From a checkpoint of a small mixture-of-experts model trained on Wikipedia: vocabulary 32000.
Below are experts of layer 9 (counted from 0) of a mixture-of-experts language model. Rows are named router (the router's row for the expert), down (a neuron's output weights, with its number) and show model dimensions 64-127. Each number is 500 + 25 x the weight over its row's rms, rounded and kept within 0 to 999. Numbers have three digits each.
After each expert's rows: a language model's description of what the expert responds to. This comes from a sample of Wikipedia text that the model never trained on.

# expert 45
router:472500489509517476503516485482528521508528500534449507520507539521553548509490457561485513498474474498499465482558478511488501478511526484479511435510446491521532501473513472523507482518453466
down0:500531478502496452526486513493508508479537478504474475567529475504488491485505498510506491491514492509487521489473474512424506532526487527501509546501490482501495492478453466474491503519518507
down1:517520498482522493481522510492463500505499472445497518488521484475490514520499501541485515500504493480492479479499482498461507490503522546510483526491542494525534507524439461504503502508487519
down2:474496539454504505474513511517517509468489474483530500469477516510511489511501501456509480479502526487485472517496495511512431496522557495507456486514492534499509523527501501471475498457562522
down3:507525472479479454489462516492477499514530483489479518520484499499495500468466512487500555509481486521509448525434472523477460541547454497452485517487509508522494530471540587490528493494513501
down4:438485513524491456511479493508500509531474485510480475472495474460500457511506464472518489487510519471487454528497526532510433481499501459492483489512514506486544491505522498506502496541557508
down5:522506453512514512539472496503459513463493534522519428495486473525496490502509486512508503494483456515483477544565499500505524481430528479461515478533515476485562473440461484520544486483481530
First tokens of new lines and headings, such as Personal, See, Career, Early, In, table pipes and list hyphens after breaks.

# expert 5
router:452494462491500536480507476516481515533537455481517499471523522500538454481483461518500450508482512528495481491563506472505485495463542502526534477485466481501514513468454444557498531482467473
down0:479507505497463490501487524501447507502512496462474476483515542462514509488463518527499503487505498491508511534483513479490465498511508530497499520464501499475469515534426485509507464484533484
down1:498500491508511509552527506541469479536508493514519480545531513508522542530502482532460462485518498504461531469500509498520504503498491523525513505448497511466465515536472482468492495535520523
down2:510499533462516475504530490511473539484521515472508505551425483509467458509510484447538490531487489413505457526512505459474505531498493521523486494506475511539485467516472510453525494518495473
down3:505490519499471491484499515471519523515501506478560469496492525480437451480489553476498496516520473458494497521486465531522517487502479491520481478499469490508506480507503498499506511519495506
down4:553523535524502462491493456517507529466498462468485485493522489496485502509497489504477486514519500510490514485518525497515505520527483486481498532503516537504501516482509478508470552468470472
down5:518520499515472482541543460539503478541561559480496519531482500490484519464465442499480500485503495509534550527521486493493499552499495513476529540537466452504524495492461494508500513489508485
Single capital letters or letter pairs inside acronyms and codes, often in parentheses, such as MSY, MHRA, the N in 1998 QN.

# expert 40
router:538468532523492486490511462527484498543539466508506513478495441431501458543485506504490517528539522466495500495485523509512476483526478546484511566479498475479470504529499499565462465539532483
down0:480485504463474472490550511498502487479464576475478507494487493479508488485486466439470498534455491463509503506494486556519507509489504492539518549518483489485500471473486500491496450531492477
down1:463507493505467497470505513501504502556470496502521511526456494513505447480436464502538503533509471511528522527484464497533540533481499472536507505489491505524527527498501475540510522485539537
down2:482532501512517460521483493477446498503510486482484508491513527516527610496479527532495498449512515506494504500534499519487552494448531484508479532474480515509508513541499495504479504446495512
down3:486508523494497473502521514528453517536530515521491507473541507520523495452502488498491520508504494500524559484524528500498523529550505500488491513514464507525511471509493508535444458472501489
down4:513500493490504518499484465488494512510452503469455467533519484520527542512469526538511549507499464531568478522512501476494519527483512482449515495533481504503499500531509536481529527518455539
down5:455540488490491522474513504489469463510519542484501481505513420512514505484450504503536471496494526480498524520509501507492530489490542512459478473465469514510498549525564499477492471460499569
Infinitive to, modals and verb-linked prepositions, such as would, could, under, into, plus verb starts after to (over-ride).

# expert 19
router:522504471493484514514521513477516483511506522495515511506495512479449467516536482504502470520518491515524519522498489499523477478508540548482540548512507476507520531519499512479498485507491513
down0:472505492470520503480473522495512466504502476509499524472487492544465520501515509502511509509544464488501508484530468505520466526519522458511489469527536481504491506460480509516512506498513512
down1:506514527486479457521489436516492526509475530491476465534478495514515511515479470524481546492527523499515480453533525523449494483527501492485501479487496528422549517511541544489533509538469520
down2:517466498515508519483524524525486470467521492496449512490536537501471499556506534464487527512476486459513494512475521469502491538487482484468485455490513512507476526537471501511498559517451481
down3:511526511536478487498517534499500510502534493512508448515495485519480506491528517495497462513499502520542483522476537486526497525474525510500497559468477523524489498534495492523464529426514483
down4:549467515517508523512478502545498515524503562476482538515479472559491497485564450514475493530479513497501445486495465497503510503517561543526520528510420466559479565516465488488451500517439504
down5:480529521521514475525538506518487520518435495496450466473492482474469511526463482475509469488510522449496533482489466508486513503486502511529525551479526536518529507505471486487515489493494439
Coordinators joining words or phrases, mostly and, also or, but, &, to, while, as in 13th and 14th centuries.

# expert 33
router:513495465471472494461519437546483502480498512515495522431475479499479515509508539528506533469486498497490539477496478513502519482516487497524465480466477512496511517464522484501518484462502451
down0:522475494502502467494536467495482501527528488507516484513493492533509519505443501520484527496491489521490484495524531453460516500532525489523534492479476485510491505481495506474486525491506481
down1:486512514503517503506530473497501504500520482518515502485506522504495518450472543490518539489469491508477506503478492539512486504508489447547521488511514482518498482480523515488473495477481524
down2:508488468508500510520490488488498457529492521506471484528498494492498490469506475464528514523545505542452519484495507494511504515480487483518482482504471433480550531522455546450478516567490441
down3:498507516523472471486530535491502498512536488499510488525480471532483488472521478477480466469535500450527486531492460459486548516496508512513528490502494526522485493506520482522527524469534521
down4:530550526486479504508492487487506539524482459534500505494487473479517504525484539487506473492506520521494497505467520488520516488498489492529560514482482534506428553519452562464485501481518536
down5:519507496489527515482480483512512501505503495499491503510445504489537491517512468489551553506501527530477459509507521519500514443523472485500515436515468534496501514474533519494475539495497464
Line breaks ending infobox list items or headings, plus heading equals signs and open parentheses, in structured lists like Occupation or Family fields.

# expert 39
router:495480483454555500519486482483541485499518529510469496523480475516471475504512477463502529519474500494485461535537496486512478521503508481496475529537471485526510517512512488457458485499510480
down0:524511463516529507529515518520543491452515466506531487502494512503498464479482472477505464487516465492500492485520490476515488512496488532465517550521519462551472510517487474486497458476476523
down1:491489526502463521473509535488502444481496455468469517505520492502464494514514483509527508457501532507488506471503475537500536465499464517492517486503501502475508511474532502513520505521501549
down2:505537497487483516522470488453501522495493523472497483523501496460498549484514489535537507507487523497510506481492476492494485515527426502533483448513449529479502514498513497492511512485520563
down3:478510488495425470464481540485502503508502462478489491507496493501511466519481499514502515461487509490504514493484501518536477538505484502486469523535486489505513545501506529502507484484516448
down4:506497526489491494508484479493493537487540513517508466478521469495516475513520482528508467511504496494525493508518467503562487467510525530487502521496504468488489482548537457502513485515560464
down5:526474499490490483502542485520553446476565540484488528502481525500474480558488494495484519520525512559480511466529482459475457472493496490478498508502495495527502512502470557515501475481455466
Subordinators and clause starters introducing new clauses in narrative prose, such as when, where, while, However, that, whom, because.

# expert 6
router:495506479543510477476504523556484516575499489474494531558462546489417533482488465496469482454503513513509489490476465489488500488553542506414507480464514498483464482522548527513508449502480504
down0:449492546494524484497494545518495473500505559525460533517499493495508480467500472501525550502499524493466497452486536526492562506511487472497535489519517487483490503468476498467520518520545546
down1:480482504430490524528505522508501482459511475513516479511467484526519496515465498515560512548508510511492486534529500538496481522497521459471503513511497496482556534493480492462473485475518514
down2:507488529464483537517471515496534509521465524525515514483535506464514471526489509553518473532511508455493551461514522513472505512476474526508499485491432494480513515549493501480450520471490499
down3:507523531496504499529490490521479478459538511500494521482517491512446493546468479478509472498503485524515493504490480492491451489496467504499503463518507509530461527502464424449459523505493484
down4:513510511526470511488518498501522536457479472512511516503494480482482478524476545525545489500487496501537489482490471486494510496500492502500535548535464470506521528462482484484549491463467483
down5:477472529485505468551492511505487525514494530460478470503522495489518510496522521483526507504566504515484519492484532488518495493514469501528464476492458548521492468493489510537453493491459477
Short letter fragments inside words, often after a prefix, as in unre-li-able, uns-uc-cessfully and dis-ambigu-ation, plus apostrophes and You.

# expert 12
router:488546536475519442474484523467482484469510500501482502512505449473543482507540533524482496531499526494466508492465531512510512531460483499484489554511459504486519512496451469523525474510487447
down0:510500514497501507493545503502458496479513509521501501495485529516499390497476504538472529475510484503504519482465468508498518522442486475488505558488493491521536493477482474504513506492491419
down1:514496442491505476497513533527506513464477502493473505487489523506484530474505470503482440489500517525528502517530469542486467525491479504520439432494514505526487487507509524456465479484515484
down2:503432505509472514529532528541454506523490510531483472521492514454485571502512529484518499514469496516536442491499481454489525478544494497509485492473479507531468494524547502503516527494495559
down3:545482517501480519491534506508510521507524460486554521517513496497514449526480545485491529518512545499438514480445502519518543538473471469495521509467516508488501490453499433487443490487480430
down4:523507486482501550538508473500502507527511475488497514476474506516500474478533522508480495521515474490493482465475537510532552527456496504498513477503503509510543479496473511480527514504578529
down5:508512536466493484508524549495528504506486487475498555485508483481516529535494484481504508510455499545484485488504472462466497543496529487521534468545496533532527511501504496479509534506491490
Mostly the preposition of, also at, by, between, among, after nouns like member, part, Hall (Hall of Fame, 65 years of age).

# expert 1
router:525468533515453480428520542527500498528495448474504462492449520539502541527523523498478479519464510510522518516488506530504545490531523483520487505491515472537477534483520483495531540483505500
down0:512544508507534521498490513527466494565536482520517457530508514562495489474489533539550454490445455460525494461480452491503491502471504519501504530505516492503512485512513534512480497486518522
down1:510494507465461532511513484480503430513529451467534482495529484520492523450446472531512515468483508537525525512520514561492505497460488499507464482520507505527503485466538525492524480466465510
down2:569493534478513536531502547514513481456479541515536472496459513521524499498488502509478519507505468468461522519514552478469505490475500529457477494466525481497492539458474509516495556475506531
down3:505481510464456487488505557509452470497483542487527525504498487508538488487514505495517503522528486543499493494475522499485491537501538421508503491500486532548501551464505424546482493534510521
down4:511529482455489470484525532548504516480481556514501517488491510525467471496537497472479514508494522501487508486523541461529494502531540502531498498493510459515514490459462465515481532445483477
down5:506490481518465499512508510559505480499494479517526474502504511510498486486560524516511483464454466542508486483509489458513474488478504481514463485483500486505538503495476508537521507470468445
Digit pieces and symbols inside numbers in coordinates, areas, URLs and infobox data, such as decimal degrees, km^{2}, sq mi.

# expert 37
router:542500490521457457486493512513522523493527525480479503463501513496493519486486501462532495483523490454504474548489505492493527509486504498537486517517518554494472501481448503539509522510513515
down0:513510482487456497493490539504545489500494525506533511481507484508535499490488485459486486513503529494524512488506494423535490499504489503483470465536497556490523542502492532498472491478473486
down1:531483495510489505474511495483509509441520506536482521458520473481509474477480479525459510522504565480509493510525482479512488467498488501529504493507463494480513499471491506489526492499469473
down2:468473538503480516497493529519464510488497489526518521453513507478503487498498507505508478493526506497521452496486519519512487529473477487524481509497478525512523478508472469458472503472498521
down3:503517493499518482477494525476484508507525497520500484445539455476502501511497519508505517527509542493466523494517549507483535482504494515530516496522492464525500548510515511440521503473492496
down4:474511469497523510567457468497478504442508512464477507521517506511499493495484521504489460504500498473494488506456514502486510444474530472504509486510549504488532500469456475479503497490519521
down5:449495512516523501495502490516485534474492500538490536482499501522500521511506472497496501503461500466525507486462504508521518514496495504507509538519503478521465463513492529437515469524478487
First letters or pieces of personal names, often foreign, in tables and credit lists, such as Guzan, Odenkirk, Vacek, plus parenthesized numbers.

# expert 47
router:484508493539484491546502484493538522465470475495460513501501563515500496511491489477525525529494497505514490501528476499455516495488486483518461543503510516505448510512434460461480499487518476
down0:506529482477494491486451507524526502510480512503525508507501502497478468488496537525496459561521474537503501497480488498489462549518497527471491494489500477473537525517498490520499486454528500
down1:487495515507489532514519526545477505503472483488520483493513447481513495518491465507531494483491523501492457500532514439590520516524535498533538505475464482474509558480506498489458481517526494
down2:498490470501511487520464497519511469486466519505532506507521495524495519464505539519423473521497524503525518477534513494510554544543518495511515507458484521478514520531515488530472482567498489
down3:462485492510463506468550491484509498518489443462502467516456508528544462490524471518468512496518499514493503532546486494524472536502494500494521531521523483507529504471495521473463518541433524
down4:554516477486468483450492529512486494497485511422489515471463492518510519517527529556496516489503512527490514516465471472476461547427512493474540473493471534511479485530513469502499501521463526
down5:514484479546490518532470493515528447473459529500530508521480490528487491504507498545488522525483490495486496529511494542467500477522448494535509483482513516504523470543538459492530496503448537
Numbers and pipes inside league standings and election result tables, such as 0, 7, Turnout, Candidate, Result.

# expert 17
router:530476501483554488513484495532475507485527457539487493447468498492491500527492509515567538496513491518511513542509509500517477458488546478465495469504510497470508491500456528505508505524475480
down0:578525493547518473512485544488503501503536523507485490503531495505492523500493536480499495493472471533485503522509481485520484532491472495515507499483515539472491576484499508550500464484512507
down1:483508463542554465520497480495508532486498499529479488460479537494502477471497413534515517470476482511495484519491511532513474515529507468526523477493478487505509482508499485452464445507502485
down2:479545529462542476479477510500505507455502507447511504481494473518500484465500472487505498498518493485495494509498462504506490488468505459504490504473496525494515516485495464411477532480484501
down3:502549498486493528461488502483514492521475499485507499493519524467516511496489502530533513511518515463516472492493492528502496523485505530499462483535512493480490519472496506512545481504526442
down4:515507493540489483517484525521542479490520518473489525489456554487479517508478457512459531495493529491480527474502476508502532474513476495502515523494538500489494481513492514501502488483486537
down5:492496511514518465518486494481451541515494471516517501461483486517491483513469499499470518532500507469509463515454476528518528514526492531485506476466483511475486479475514531469548498501520507
Line breaks after sentence-final periods and before new paragraphs or headings, plus opening quote marks, parentheses and dashes in prose.

# expert 9
router:465466473508525496512544469522511488462517492488508513551532484465515511500560507491457473543496482531517514459485498480469521565475501492483525514485479503481511499491449511525535509480493512
down0:506508437520517495526493473556503503504532457548481471519505516475491486530501534540507527498511510470526500532493461509453474479499501514491468470513505483502497513468522465505500485525555494
down1:533491478466518513522503453555523548502488466489474483471474518494510512495505504492482513500492522515456522539543495506528472476480483525493463511495510469457500486494509502481505524515490502
down2:485488450485481506467506538482480437514515531518488523561485463487489520484521501515519500474496508480548529537495461474457503483517488499481504516506511512496510448483480500508516502495456478
down3:474488512520525527522485444491508495501423518505502527459520502465526529522465520503518484464478525482439515476531497510482495526563484498504501473529477450486535511499508522527500432452525546
down4:525527442475525493485505538475529474478472485513496472507471512488531500472529499507482501516484518534534502532514516472469524535528485515518513527484455571519500505511518478505557525499517502
down5:472541505516505541521452479528501533496506502477491499515517500496515484458524486487453506509493499502491552536500472520504485535492509467456499523478504499479518482522507443484486494475530515
Space-led numbers such as years, days, counts and track numbers after a table pipe, colon or open parenthesis, such as (30 July, (1260 AM.